From a checkpoint of a small mixture-of-experts model trained on Wikipedia: 610M tokens.
Below are experts of layer 8 (counted from 0) of a mixture-of-experts language model. Rows are named up (a neuron's input weights, with its number), down (a neuron's output weights, with its number) and show model dimensions 0-95. Each number is 500 + 40 x the weight over its row's rms, rounded and kept within 0 to 999. Numbers have three digits each.
Before each expert's rows: a language model's description of what the expert responds to; "comes after" lists some tokens at least twice as common just before its tokens as in all text. This comes from a sample of Wikipedia text that the model never trained on. Tokens count by the router's weight.

# expert 23
Description: Digits in numbers. Digit pieces inside numbers such as elevations, coordinates, years and money amounts, e.g. 19, 000, 40 in 40°35′.
comes after: "–", ".", " (", ":", "′", ","
up1:440468495462522488501554561448483517469547501527470542430512483556535521463460516505519482499487477518551456481480449524471515510511414470468557492506451561505462501504519457481514459536492407507510516504465503563421500544526511499413441466461409552501554569502575517607496525460553461499
down1:559523486497465482538453544468441411418494489501464457551554497475445462537523486492537535536493467492511450559527475481501590524454515537453463559519561468531508560458520574514528577489399525553492585532454542496505443484431491472514486551477521508458520473430478465497533481487512500501
up2:489529466437490520487534531464499490551422502420527546500455552495459536542529558504549575579524502569509486513535472465545492500490450568526504586515586447448492496568475545476506591486531447468522521500448443489528533536547515573429486451480495482512495477489545527463537527508500534546
down2:492458427501506524499525549533485507486509412581509451498480506481535497472517470491538506591401514515458477500570460487428499483437564533533534503566503486436554500537544524567486502542499480471512597494513462490519482559515506485473535423458507516456470553441536524461473494397505468478
up3:423463484409527530421538431527462477537498470461498443435535544564476458451548477499493445486553521484504468518477476406444488479520496504507490507513497505465575471467465461482437461622487476507547414475541537504482511459516484521490535472448482518496484482491555442425526445515500505479
down3:498506462442486531461483548531490500453460520536512489531508516398457501563471503537478443547481483435564459510402474503511493523496522472526550530524510531503547519423583494466466533493447514520560535566461516526457532416476532488614522474435497532470492424451456504458514455469497496531
up4:426572445497518484547513518515474492430462536472494542504508461519497486570470470480512506446520428550497509533563536465497529573488528478536533466504528431534507509553491523471533578388539522564493547495521453499508513502430502503478598484509501563477492495504553465451508498423514398532
down4:491573536503482523484487465513577470427502518445489444466488482509497446521494554551544507479517490464562475582551452513481564436511450499523508531496501525536485409541509524548501518471470606499547441480507542520556517517510431448559559493461543436508523518479518504466496403567495486453
up5:496529499446494511484510474461489508485507495551459556422477480486493523518464443475472514488491497538451586479463576527461564507408516453461544553466561458555418561444411515425571509444501502486489459450458520504467492478473467561468500403533458514562486486503528524503477517461460487505
down5:545548489471544499504448441515565567518435475553516416590500508537545508574548502504456465507453441487478522534502444499489482472484444537532481503472469525496503499454466517488529526464530518399514560569490562481509514532557451560491544538499522461518490492476548496538572497475501454612
up6:512540490498571533530509407586453484479423513497467446547481462503531506530502565475474485541571519553543540491444536505468468517540540535484544445429475558461538541467487522487455437430517484557511512467420505502509516519538634543469515534455544482499480469501463521522521508500512541464
down6:459514524505467612477525506525540512535554497523569564566455503508488506542613501495500488484500489402537456487487453508503455439457513470436469465450445563435493547473486486536564452531528444478518481517488536539458584505528511545417457513483548518521548560490448512507504487479479482509
up7:529486553538536445510473528505505537434451484545538522552568432466469553514459469451481548540567481531504556452497472477464493525521501466477413494555540506542581508501471575475550506445563507515463501489429553485573477519517447539484543547506554495492485552475564490510489530553577434512
down7:466478462531558570494500500475494461499479481523442474546488504489426541465448495492551512571531495584492504386487492552494525535485506455507542516466407471582545539490474483449504480479465549467455501445476485520509506458547494434546519553432476428499425542516428488483460519538528464446
up8:515434476495487419448542492448441565509523473499527568558488529456482515482509552468513528527500449450536531526548429521491482367515445470547512481471503449521546479524457416526433468541441482469479480538547546514497426479470522508474548473494453507507507445458498476507550490524596489510
down8:489461612536475535483529435483498493526512509468474475509470462466464480472565448475497480418442537532486467487507511487518561550444449439462429453570547519546459570508529535563461450540519540528441472476555513545522509512531452521535515501507498480535493521458479418436579528490490482571
up9:548441501484559489527524509533568513569567596416486550547531528445475487510436488499557506517476467537455397451503468484548529500529438500508513479528501576480572505467545498526562478508494552479468505481507529516459480500477628432508517545505526516468447476437499508516500542492506499537
down9:449513471406470500504437538497454529473496508447570532447541495465511527462564468455435578451519509511540553580554473450519528434566484541521530489484490511561501523522429544501497510544509544571484545475544434466487475483484420512547451453523501435471460520497493488533488527525530490578
up10:520516514525524459481537535578490500491510503522521429507491473508501409498492522496438478477522493487533532508473577458547505452482475478493477514470496539428505533528503614515515473532508462436486451442442511479436501499529514485511520469494437430511564426423394430538546520544462454567
down10:565515486496494498533459504473496513529461500491525494510529567555460499475402473482472486530439493507487533521554527471576464553481471475453460407569479451478447519505489505460557545474425471550511424479483459472524488544520502470472611527490381433492518566521475503490495511454539504464
up11:565524462477500535501489536517506464544566494521521570516565488495535463550520538475484568600517461551477476528531464470544462498601484517469482565491389522525501452479502470455475493536521535499523520521454508516582504554481588573466554533534527484562546506499465501481566536514542478537
down11:443481499450551495513496486513513498445470498546492540537505473462526574489542508520525457425503586551480594479479595523559432446480492450483475484509527482501503529441447503480462479554504467523452523506486501491518453461512488523552407578486501499514496579585470534543484564446441541483
up12:532507474394526487492563501403489486451506540473578489546463511458535539520501557568474540527516476463479449463562481444532440421499453492451487426480455464491469484508461547474473523516543470434553531453540517515498426460499423490508545463500475491515490419471554501525501547503515456533
down12:515524515531437516550526497577544414516532497485484510565423504527504579504460473479509495457545510469417539494447467465470505559475598483501475512462438498540540545567509510495474484571466507486487556468466559515481512499520447503471568518538488467605523502416562459491485496442502520510
up13:577491503485530453528539526576498545518499496482530581495477517467493574519496475531597555435497453522519497539502467549422514515558508551548533511573499453531523564521523504527489510457541500491521520464547569567490502456563441509577495591562490525513460529463552488463482470480482506564
down13:547411522426537524506502496498490554467508495474500570499526477437409433464488570538534536477488467569476461492465504472384505514492567460521500481526502517516536568493514526503455542530532508559502423472542534533535475519450567482514491574508554585500505505509538428520560492484476501530
up14:524550553437538491513511556506525545502520487495433570514520531493435494490457496377534487502535512552570516478522488509525494564508584563505551473537491454524498503518554478501516558495489498486557482546480487513489528449532542519472461490508457377555513556430531559435478510468568493544
down14:414488536570536491482489512522525483480555502487486481442518390517504467539451572465460537512448465480471451555495514596506482478477526579459445524510542507527457439565563498522478566450492497462534442556460517542521518464477499512501503513470463540468584466473548483454568504539524450524
up15:506536534422526473454533502486493510485538516506485510540536498482517444475513556472542465501552579546489569631497530489524535420479417498455489597512551558497453484435506480527497540448464418542524482451481519515436508477523454529471518516565558532516540470419495470514474490506512496503
down15:429534447474462503507574578486551513567551460527472546459538534540520428486447482574475491424503516442475484563422478526444480545548501496483487520457486552563461504490471508499528463448481537535512469482472462515492527448531533436533447471466445473549484465496528475566457485507544570560
up16:463506543524491502446496541465479472546535512475511512461429463513488591497446564520571475495565447485492506483534394505548512480520456497502562489464541519521474521533577500561464474544535493493510486455524507507490537502453504516578552507511490546493486511572510550369529609501551495493
down16:546540402570464459598504501431438518520486502537508543422440419486449466470464473484457434495496497494516517469531547502499439499515469533507503445474462496438524516558518503396501465526496547519474512531482425451553484516504495547551478520410463501499479463454481454488530466537526487536
up17:511543490517466522457512466505499504582492488456491474506535547512461479500499598468495515547442489543450536557463411493550566424502490495545430479548509418536504513444439488483503518509563478498472506483535524506477410444485485526494568548526537512494506520448457531477481406597555504514
down17:485522502493465584520417539475447502437487477495491528507485524523482511477537534434496506502409525495502502398441483469511513628472539469549528434461522483426490515494464537441487496540424506471425484490484579509497540461495555501521562556540511528448460531440494502511440516511470485485
up18:458530424516468472491503434497535444557478531488467509466540490502499457451426478507532522517539506596484535534499491504426441450527470484460535507431526442543431529469487405514432534500455541528505517506472492525421530492479560439508520481466471549495472502427503513533583519449481457573
down18:533498493527485537549499541563486561488472507476541458534450494452523458438520520547466484510509437455518477485511511426436523480482397514509488488528523506488515551553493489588560477562491409411520487416503510534506523474553469546554522465489512518440547578518461515565435529552492504483
up19:497497435499447467487539462507490516508525530502474544400514527496495466548482534500532523583473465538506469519470503505452415497544589566535528520559453574533465509466549486571495569471535536554573470562471538501509492561509529529454530538514521535517557477524499537562491560507422491436
down19:436432455519505544575556462507574543564522563510467537426425463542479528464510503532520507465540561468496543469492462462503495472505482467479486499492519544530481543473565561560568555464563482472461444447496500538472441456512443470536538514524501487554565444446496487458491521485477452560
up20:513474474429514518498538526487474531533544505504465515536472508589526472481478499541499472459524475506542541479471551550523551507512524533530428534481489471545544518423488535541477478441578567421548497480497585476506518533549457526568570503502615487495476520558476561418501502498509474581
down20:498560525562503578546447451542539501532541437489461515534498534487501546525524526467566493517532570526565547419492506492556489490433520508493506465504516568506507439411485470473546585559513519490485493472463466465500524436473487475452510540449412533536474557456507476508469568444528486553
up21:490474431446521442481426476468488476610468505498520510402557501511459454514513525529492482518459474525568513559493458387494523523472545501456535523485511543487498574560514460526523527532509499470477548479469518439420417467480451491442530522512506568575501454454494475488499450497482471485
down21:475511516461481422563429464470467447472556546513522509525491499473477544454485465590508549455513551426511493536540492454536516487506451480490467478514547534505600490543457479520472431516488448515514488485484527533494511500476384492557508492479543511536528507593470558577473500505567452429
up22:484420521486479452493441559466508419491488557503523565486533501497474470582447508485570481509527430599499488498500448519536496552490445493493555532481576565503509485468528526482461508490569456519462541581534515494483540499503462502502533635512464541506513479463471547496459558507556480485
down22:484512587508543535496419466515487519530484492479382433517464518545521484529514457427462517506451553533426500544533554512556441442503422442500520522509548471560523451487515587504473477479492501551521535523512528503509520474542493484468502456492510505395489497539492434451479541458521553447
up23:495575495437475476457498544410464474501526532494494469450499522496445533503540523492503538474533505483440510510514442558488488449452549513513581568514492522520461477499491603489453469449475527500471484529417566558533451470562456446534462492517456492481581491448459530502440461466417461528
down23:496518435498533488442491525514495476498472526506522524391558454508487564592484510517436472520495460415500534449525486491444545543558437499485519518475468502460526496500482509534519447520559441466477543494515569489569485456441550484533583490403487511555472541485571546537514576517493494507
up24:587537567452557480591517466534548482528477520575520503511522511515558486534531537533505513504524524517535529472493499554489552493459478552490498541463464573617582505509508534440511532531466528441510513451454484531520476534462475547485461522518466475512600493404493500577525528502457486488
down24:493531498524522462478473538439593536470486548513466593491503557529488483470481466510507512469536530485548432407477544469498457476518512513523488515546566476566489457567508529511515523488435532491543495523509492561551541439510552448465463510497409519532542440498484489530459433471411575547
up25:461564416503518543513475505510469431491500555471482578465583514513475536534483457478478467538491541514518590505497497454537567507479507466521478489451427433447503463416543488480509497507533481477502452449486569578571502532503491510450558459469484488565508466476551487581445491512498530572
down25:489503538500444463442504423524518472461482558512460554453501530487476521484555447470539515509495522405480532547496588585550572492514417539539533483483503478560448506458480469446438514556459469479495496476523498461491493512414509470494486541470489565549481438444522563521421483482491537467
up26:488486473582463466458525469476521578586451576469457511477480506498456516537542531482559443500521485530555475486500476426526504504598505527546537495513538475457517461509508467487473535481520509490494493457568524462511457578541444570456502578468399468441509557498488483476446529555477544522
down26:492498458511551565554474501556555431495490512471548527514475517449499457615486447486482455491507405468461451466526507445483424493582495475504472422510532533518532477521531466583475521532496510466504508528580466461538458531444542461484404445484512487492529547500493524539526484521497531433
up27:449479442464519508511499536423538491509496521500550524501496484456584450490389505530552471459471480502542528503568535507442466477464446526497547524434471498515514517522502514411530503522529633471524472478527490552513572539501439489469524469508498543555516482515462539472523582424466446498
down27:500491519548496545567469434466451499503446475427510460544499456509541491554522534429465521527524441537476485457537487524463533489447535512507479500517444453568484507570503501471480439504466479527453483482480612484443448535458492466585493475571526527471525451524573473561527572515575506511
up28:527507459566485475500513518456529527560489516528484516508496473514565498489506496470505521445511545546525475521454473463524518446490456440425551561538491535523457492423507505515515395486490451436485468549522454556505473473484420533501523531521440552415578536486455487505425419577533460538
down28:469508475521507488518441485488485497549488507518546545548452533535423487544403443478554600528425472488496499523518490539458463432535467576463514479474553451433527513472534479542513513596517606502521502521497427486539515473482546513518447511531584528490531431452489543514512508499494478516
up29:581517502521506511501535494490498578563509458511566463530501490485517544525499532428534480565486475576455462499443544546552517573442519493487538429567504478479619478521467552460590490471515467507519470497521483521545484472514507499509542514543533524490525579521526489587550582500539488472
down29:436499575474550465527554502521533417506513452628412587486503510440556511461524558501540433471513505476466510499508484449532532482429515503472467586502458528510493553468520432488452521465536489476517527456538474441527525452434499505515498563513534529469480526556469498482511487553501516538
up30:481550457560472463534531554471513510476566520590549540542547471533457439514498484501487434528494504553490570494498413481462436523525512561514542555418570529457481463469555462530544518492510511519511508495426505533514528498457550536481560530503589484530517509470589524452572495527511494484
down30:419462555519538592504484481488516536511507518537476431489530517506521541421562446501511434452495538478474429465454449520468525530524551557556455481526476498513582527505547572495520492537542558524588484528462547443485484521478532457533489553499494522508487465556499453521429529548550527565
up31:453444589471495514408465510472459529475517480517532534449519512444520481515473496419489574452481491559513489485483489421565521479508447436444474504490519462425492516493531437486471549434529507477526541516451489537487464438494430434451465527467472442536453461521541450467460528549495430488
down31:512436489457492452499456510455466457487430472418470550527493493481498501477476512528489524507491463470465537477502473468558509474529461439582514472468446458443460541390499468437502487554438566424494501576494462487446492507502476521485564394460556509450534530550525552519509529525544485500
up32:443496461458547433589463477565514516477468511488513523517509468501437470501487545474493559472504450541552453499548485527509562496372508499424525454492531485564481584517497394452565547506475563517534493502506501479482521476507471509437554434514457479440541515500545483477523498465507452513
down32:528498573471442573484456470537497563407436470561418445489510485538508454487529462513485494544479534482495479515552517419551483510468485437438575552544502461505478516483481469453524509465484564511517563524487575458506528525476461495498485542447565490482535517512542528419502511489438509580
up33:465517403478481450593544521517548478528445505436500511456459449445518498418511570491520529491535464547526479494516516529469548470475454457488562502486462530518502498545489447468504486560499537522453469493608476528429519446556537449531452453509451437489501480471491526575551483475483463557
down33:578474498445499496506534445511483513435552529396482504494541528555488484471548474504533513472603494532546417525528485549507523492543521488488582457492475542397476571491540429495530509506492429479526463450494541457535488520487510418501513507521516512517412450468494505575488481498499540551
up34:444540469506439507564433451457488463545442495543521521446547514546489485504543510465446554530485461458463496531494494478515496475416442485465569448505490496542544483451524501488595533469483568499466465530464487504487452424580514558519552540513447502532484449469496462427533443552508431494
down34:486542523463496478502447529511489516458504531524497449506508458511485512500541587471476502473495488592466552594530540510577565503506476550518508509518549468505508493463491591601504481410454499605490503529486537457554547515496468507529581523486469482566461479444447560432496533521487497499
up35:498449515523425522498514597508478489538493448474504512494527506457483521501556472461569502489509519520506453543505459595425487498558486481590459522470560459463450544462482529488513497417554480478535519507521481476513500464546447456506513493490504547509490526559621522494588554471513593488
down35:467450534526513466469500469476519537553550443403489479478525531530547558462539467565483505476473451443531506511526496444483517484465524555493541488494472500447526541483530496569491412422493484518513452539577567484492514492544474484522439489433478431508575452516434453441440444446529505482
up36:536476539558553518447492539467519478549555563510469450530446469573518460488545520476522477493486488541449458502463541462524510515521502512438423550440434573515525506528505492477479526483570555461545476546484538536447436537499522531477562537434512477503427510563531499488508415406489548493
down36:492487521490461541475484490474513496479447509448486501418487442508446474571461517585483536462510584565546559546519488486588455516564514459508439479496581454509520535423447503541530518560532521533450513524490433512488557512464440496481473461475506517426514475441531544471521442547547482482
up37:478509478481487538450417515488501463530508470535445525545530510524550500508525560580511520527469496535444514555504519547452505386556580459523498472460503547529504572466534543490525473426527488505557547539461474524521486474469456504482616582581470540528525482451545509527514510506497457463
down37:481429450509556477535471512523460452519526526477538462462469469466499485533503451492473533530413419537451505488489497515540472490546507522506524413466526567584490475510429530441466453512595426430556536474485495543498471442481497588543500511582473484496485507504513477472500519533551511427
up38:483489472529473461467531492584528431507549480480500501546466468530518492538495549534505517437454556529524422478553612543536440542602510528531574487471427556514584571493524511470459506503549500456505541491485516452479499533446475598497450491541490532504514477495526507559486493496483530466
down38:474556479501459465478515513482537491555474531608539464595491459524503417482492578449526558557585505490490500515424494462527529543516534533491497473497461520516538541467565514487496495485467486487505492488478422535447518379500487501463505522585571495497571557462521523477537497487525504547
up39:483472455472462469530510480529526534539515436414571531438466398497488519452484455472421545473501525505533499534549553517465542566458407483453478451478545525509536557466552451446512521500502553514428506501496547541493467467514456492488454509504516523471456402512492493480560543508456433496
down39:489544548433494490491586468479516493555453474479521477473572506434524533590541513491510532527445489526491504462481485545503482510506524487443496511491504477514445559514474417507561514520449455515454487452597442488478453498509517547485490529466464441564426581437491469483478579447566530462
up40:455536499527514526494556463505496505531476530489485469540509485544587515491511479537491504528468480491497469475489526549569468562530419481460519508486499504493490448480511542467459544553479508463547454466472554393507468527486504523469523449541428553567409574484508475561578517475398581459
down40:492466472572405563512526511444435514442553507485478515455503468440522558470564480550488498515507573448478514517471479537523525525497504550522495448558524501492483478458527478508568478521484604484488593477510399498508509609492556544481421513486523511519517534545528488487481515532444489470
up41:444575465491514525542509552474527553461513526486442519476546551449458458455539526431540464541485395537486488452465506524562472543530447484539503469528446495578402487455535480504439446533497516456487501452527459544452451471500511465459500478502441514533511539444499493513512441412463531518
down41:549558482488475444511472501511456485488549546535485556534542543396477472499512539514514483473619484474494594505564549429506596482471486450452551504517517522525464534447506454506533481483432564513492467560516487480452479595506486514430532496486434451507496507485509540489525517526543512541
up42:521521532539462474478492408494478539541536497506491473426512472500506526452591511531490466542517509508451519507457449468511532508474472487459579453554437521447525514454473552473479427396542480431522477550527514552523460455517531467541459541466541502513523573515476485574492523491563556585
down42:490562491506513533462505553484573498516500495545449486463491512515395465540417513548498483557544534488482468481462444558489527527571508438515414539481463484481496465513467542535420540480469534481458469532514480531442507465470419546529519490523513536435512435542446477405560483523507452534
up43:448435507517427472518569492504495516429499502512518498631496489538483478480492492544460546446478491527398359504451450467431491500420470546515503452468477555470477508511469540512518512506508469476543537460476532511531455520434475522458532532492556538521473466449557534533526510517496506493
down43:539479467467520568505484500445546509510463431537460486473446537521523494411435515534480530607496453529507528500535483518507476464532442428439511490537500472504491507475401419455519481625554492516490522524447496476480487502461522491525492477541531589425475471491475500519464484449471527547
up44:487495464551504484507450514438487485553523471449533492490509547550476495559556526466502475502541459581474548529469480419439450483491503533480518471515474476496454458450534459467452497494515569548517514466550502459512449420501523474484545497477415564440467519511567521537575443493548395440
down44:507477452483548435461508484506517479403505548500488455513517557531513506496472497456529570536509493444518527550569549531493521481534516524489530525525586495437391518533521514497586482468485584521510430492530460455445545486467557415484500454506470478505471542454510532492516476576450463567
up45:542543494508494496494463517524580520551545420510527518483500496465529543533561506463492572502505536506523519543503515534493474439474400508525515534461585581488536535432553435549540477525464509488559522470467531517518541489602408483524539542541493552492541484483551508504594496506445490508
down45:464408512490513435478601498547417443545475501557534499513481542541498486480485481550444486441544504497496490459513522499536553535565539479475460486470531540423510430485476446502489480481573488486511490481513425503476523456418504515468482488580448482508471543481519519587401528489494518541
up46:503533500527521502510435474522517517535522559470489483477510496482415510535492491458482591449482500482474545528555501507534512421481487511546497463495456568526583536504520417473588469444472499497509529560455524464474450551545566449557501510540481550532571510478479513577541412576528532480
down46:559510505518547470517488516399449478494447463516533473537497520484513548570500429479503521561556482499494541537567476454531514544455517575486439539472462417463528513532464483464565473500547582503428462483572541466429514513506525501448521495532528473514437534456489473531490589460517513544
up47:494489454474428472485570472490510563536479492547430472468468517559443440466456434486455401459487504496514460449487501506538452456501538426486504471468472495516522484496470503502505508548582461473505509496466515415488399569513453507479516521571501518490488559496547485524441445560552530564
down47:564535491519512497474486527516511412521577422465535487494432462533549543549474505521534551511552414443461550529451459500482490442480517445430465418515443497452570544535475475435510480518527466514479514467542509534559471488474506506437452522487531532497555494502475490435544603498509493500
up48:536510473505503534467563515475516499583488468460523583429500543488524549473516525451497439453499537524495466483441550441502475470501581510513448491468499432509550486561546491432500450501544544479453526478498517583546471577497500575441520443481530525526505460479426470500457464516559419514
down48:435493552524452456486520499460511513535455453550469498548446477468483437440520540575583490475498516391475520469466473506514472488488495512454540553425506475489424462555524517512475545469517507509461520476551459463473421474583511506512574520469483507475484511535461493533529596582516456529
up49:568526561407475567527548514595480508504460554566529533488491491547502525514524549444539497566491502478463494508494536446484554492491493550473493484498540507477516530499553501541442536502546476458476554492520515485448501472556498450459496461553553523512429507537499579475631552507558454501
down49:559505516465471506511570509499559501550500547481450473435461543470506441523459504574497525403503462482471494513498525421451425577499513546517471510531454489515523468455457510531435500509592478584502470501469512477481506493459514555580452490547438575477539489566482521486540471569494489477
up50:444564531550561504481491515521544479507513505554515508548507473565503489507497503459485554503535514431473555485510469525470504563521536538583479556507471506544490463563537500505529450507499563451488494541434454513530514502519514477573635530557536463535603471519492453511536520562557493570
down50:531457455445541531440537450492450572480455531513531461498522550471514469523521441492537496503483515605544473528506507547520486427510477500489472419548569517450436492518477552490474512475520473513429510544470468469480529585463503467460463434484430526551477486502530581571445512433482468509
up51:461483504499527474499427545497507549535516453466561507488499477440576453556568455531562533529572505538498540451487507542460475462474591519501494530569459511510532571489484566494411477445459524506475478513527546515440522535477477465488429528496496519567547523491493525471474515567548481600
down51:447523438634518440474488501567456441568535521477488501474480490495500444535516459513495499576504501516463515517497513436496530507571551442443486486460445494603495410579481477476465528516512536499436482433531541479514465454470517552519539444493497468535484459480487522511566477517514514468
up52:477473539481525541490476477489541511532541482534533535484580440523554540573429572536514419509540512485496545445500474478525409476585554470453542470487498481542486482497609433487515523511561556463512470489552565525488533530503512484483533522500578475552526475461515526501516460497479567436
down52:465499538515524518505497488478454521494565498406536499508525531543459570535576499438504575542431504541549417436462530500539501595541540509488471553504467517386465496506471537545467510503526527530514526540500504502501537530582584523461501528495469492470410480492485490523521500554527485439
up53:524502431554476489549481582523522479572467476438538520518478491457519490523587408435467450467498489530539432473512558520498477485552518528487517486474495537572512458537495619508525499432526494521456562509446444476539495477524569511501485533520532482435475478514531531441553441471461461505
down53:514441547515467517535476548524471464520490464504530444536470501441433532469531494509527466464509500531557479526466470454471550435506446488407435520522490495527596452524513499458527544487572538484509475502470511445534482553536589570552468530586542465522496499497584501463507512460452525419
up54:547517500518517525449498457486447526541564521529457456496500498510538507501429485418506503416550440553579505558490532543472549549492469533521491562575578515509525465552531496521609541512535436491533485470474600507521493542516568474511527487485520477496492458452511487483493525597467527508
down54:436505536505487482476510549443494548549533525448493476557473444543557486523525479508500543447593463474490504499521502420467434507415478526508520577492502514486426481455539531430430610529498490493517452510567466455450503498545488461467493498457475430493509456562491477528499448478502483428
up55:499492495492428517460515422518552529531476462517500538457472560467544470486500484505504531468519523498543513447509537501530492453458535515448486446449579457547561580553452462431594519566586482601503446475486537485516559463531511470469510472498467496530541520494568445450505461519521447515
down55:466461534564535481540483534508466507474413524485443560551483486468485520520572459508498513523526463513487562395462489493563424535458455513522484521440478516470451515512541534469504469573459549402522491473532465508507481554547483511504518534546602537492507466576511486509549468520502416521
up56:532505498575570512498520433572548529565513514539489459487442482423487507496463512445514446517530519544508544532523440562491491563491473494499542550520410484506453561497488539443429519530563470507519517511411460553450449509509448535504504530499466472584481527421492487469485516565456521531
down56:519551486540514498498515461504406476449474570500580551488480505554497588519550463523545507522507465502475541468502562577491473526539500522454479458480484480455473499466456540508521404481476528479538453515527431484490469430554547484427490530497523511577558481538550509491509427455427451450
up57:499459508528532579491511485417452538578485508455512428453485516526517470452435512512512500527543465511492537484470512390479530545526539452445506435430463507555546421498545492475530508524509505572503472445556499501517469497552524479424475507493517469560467586454525473543495575489497515443
down57:492442529500549527416517539444462519456457505565514414534563529491584545435466509477530451515468525519544570474502497512483517517498497482513471587558492521452436464457466409491485496486506511550481564559523546468468512458503454578460522478510607528525528503546509536508496443503478492499
up58:526519558509519477552448504547532458502568516421485511504486557543532557507468490440510471474504504511534497453452491527499454567467455459459509501457544486473494590574555463499497490566566449510498451564530472487445492454498472547497521591504513451487551493502512466448441567562519478594
down58:538441443479461508455549563405539456522443503425428468490506472567453555553480507453508531515488501483528458538518547454436518559564491547501603475506490449451504472538500449477546488486519463507570493550542566527497444541498532475465442522519564459498489523520465545534543515514476486493
up59:529494490518426509537553483532542538617458500559444522447562513509485475490503560499466498427519512529496533523499529487465553502594506487549510457495477533508547478493495459484436523417477508511557469524526422547562477485507544545448557481447536474518506524486540481569440413497478560474
down59:504552487424527438580528486507509455529508541413491477511456488481496530481523522541535453511539529551442435520438514531578470518537526478474543544525486410549499485522487557462536467500460550495451457491507484474441476624493489511532512427504501501489431463476504429448558511487485462448
up60:490506500430503509561539434545566555532491509512439502462501509515458523443515512458495497564581510510473444480427543504508535540542489544528499430513472541487553467435533537506472483518493484506538531577499446519605538556519539500438523468475383513467541475561526486524486572475486488458
down60:517499519527556448490487487563527453501541458533520514465501439454533520455536512552511512586430381562521481501512550487519486445518514541519507587539465483529486479540453464473477552492502438526608528469507482475486506443498463505493486551544508369533497465495464449498496443471472481490
up61:440543462507532502517535495485507536547494452453472600562514473536438454530553503460541579475460488519464439563460446516523471486426448471536510494439514485531440519509483389476433517546461453491528507480494475504527553455510505484559492583504522512483533548491534431538491507574469523470
down61:529506528477461419463487517425551524511469507465519449517424502520522501488490501528493497461437461548556512521533535547515541547600538541594447509566503541497457514563497548470494443486504503452525514475413445514565550490484544506492546502563553449468519555473456496418479488528451525476
up62:456576452530446465480456525502464528551518537490513537472474475481502497559469578467503527508422498491504557547458426506538438428556496438529463508399460567554494507490414412494555511432530499470528502497534543486497468488422489530534512430474471484452522531495468505470477482467507530534
down62:566456469531527445451430406543452535517485519455504532422475532492437473515533498452493482525525533503483483462510516537472465463429548547522553521527541547537454536421528524487488518478467383549489460500459547465460439517531562507472532556538441521528432448503468532477487535505470488477
up63:449553459508418453454522473517468483518513533525510476468516550503496527481453542533526469532482473409513525460502481468500510498535428496469556632452474504480514545455563587513479496486501480540423463407560540503482465475513494474508559488518499552509421584524485511454498520514552475554
down63:494498499523482566479495540525521486500476512472549523521534484421489517501567579383471456524557512439493496575559500480477454528501412482568541544485483552534489397522525533532491488433534498496469497469519544505566500479527503460545563458530525527459495482515438524569540478547554555521
up64:486469529560457517458477559530452584453547510507496477465417412511484488540517591516554506569526494515553537522442463533426515548556501499529530566395539493518454477441483581506492494468516469530521494515497536528504545492518445447567501525515502518526428524509506437498511499537459545490
down64:543507518500452532535463578548558517494489421525477553494536502495500460526521477610451498566504623486470519558475546562486447457484495531486536446481543524514483486469483513544491525473608526507498557478474445429523475531513522520448513461518493482433542438493521500496515441459513547444
up65:501503525526581461498492547494506524469580503530516537470455528480428504531535517465548462543494458492538548557434501482442557413571446559474502556590493495497486605484482455414463477443463513549532503466471526561443483509467452493538516468480546449465566490498503473484513521531473508503
down65:537493558462557484495504425408513529536535593518508473527541478504548510474490513534512471519402543558506512522520538487466508470557495487508522422478451463405552493510544560502465451496564516515441495540465426495494464533485466481485482581435435456481566493543460533464492438500506487499
up66:539611418498506489487567480523415524542505523463503553507478499537519463518559556512524521532499459419483461512553464431489442481455551545502519508436557497490502481529493472466451506539501475441431533478420566516532513490486521487494460443545550498452502452518593465480439504549526516477
down66:539469521461526549466481482468449492512516482495536476425596541556579498498435501467490481490526511526535532520487516586563451504521534436581514538467503450415509456477485510555518416482465504441529438499477548542542527449545533514448494447494487461515471522465520545473430486536568518551
up67:522482512470531445529488428509474595502477502477501528501478480517490521472447484445493496502524471518481476494504550436476452503398526462435547424516445530499580463520505526488577511520453416455466463442576511565449495491512437504508504543530498482542422520519490467448512548475432456572
down67:486503502469543407514549484434453465557514459484497549552506480492521540513426592485473522448458549510461497548538572530453536496509465468555493498429506499549456502501538441466449537590459504508468581530432528563495486543514541438517490475528537478527421449454512500489494534494547528511
up68:501499540461489508499495464582528556410499417527415488494559582465464554534510465467492504587490515505514514505496536511489443468561528555587539508547459540508498499472599536474496560470545514502531528463513468520554488526552544507424451578489464492511493482492484485550538519513466556459
down68:495440446542531512471528492524486529468566466555569489506500496529467507418497571459495444542497365470504471502464485466454428504550457530457477504496521470548486478507506509450497506474526420521473484466486493526512582458498438525513421527422503503485459477384485462491454532526542522492
up69:483561478574542521508556570497519526603511430502512484487484491549490463564545503559490482417498475486521487540534543466436523520490516520562485531472495512536522546508512496449491577531482519455558453483576492484506562440556465560511510489493538487500545547416509572393466492489518517499
down69:536461497542557514522469528543480509512535436490490471541471506483522497498561475563521510482565490583510555437501537521622499476493572512533526447477469504579560509474542536416552542553537421480520509514523493433482540542508571464478467503468516524407498531556496502555484526483469501456
up70:441453527528494464556433558533476483526458579450533517559462427446533486533504552463515471482459460478518443463498548501528511595491564452519522477439551505516501413525489514522551537387490524517515530526519493466492452513479500487470503476515534486441471472506509493398503532524546538421
down70:544507542486490501563467527469523525500522522476488408413479504510501486496477552545503469521474491484492450452542463529482425577532519495504599454430492571509521448456423464442498514515487454527511575530485512492504475511463512534495568494526366449454526525505495525485440509533428468472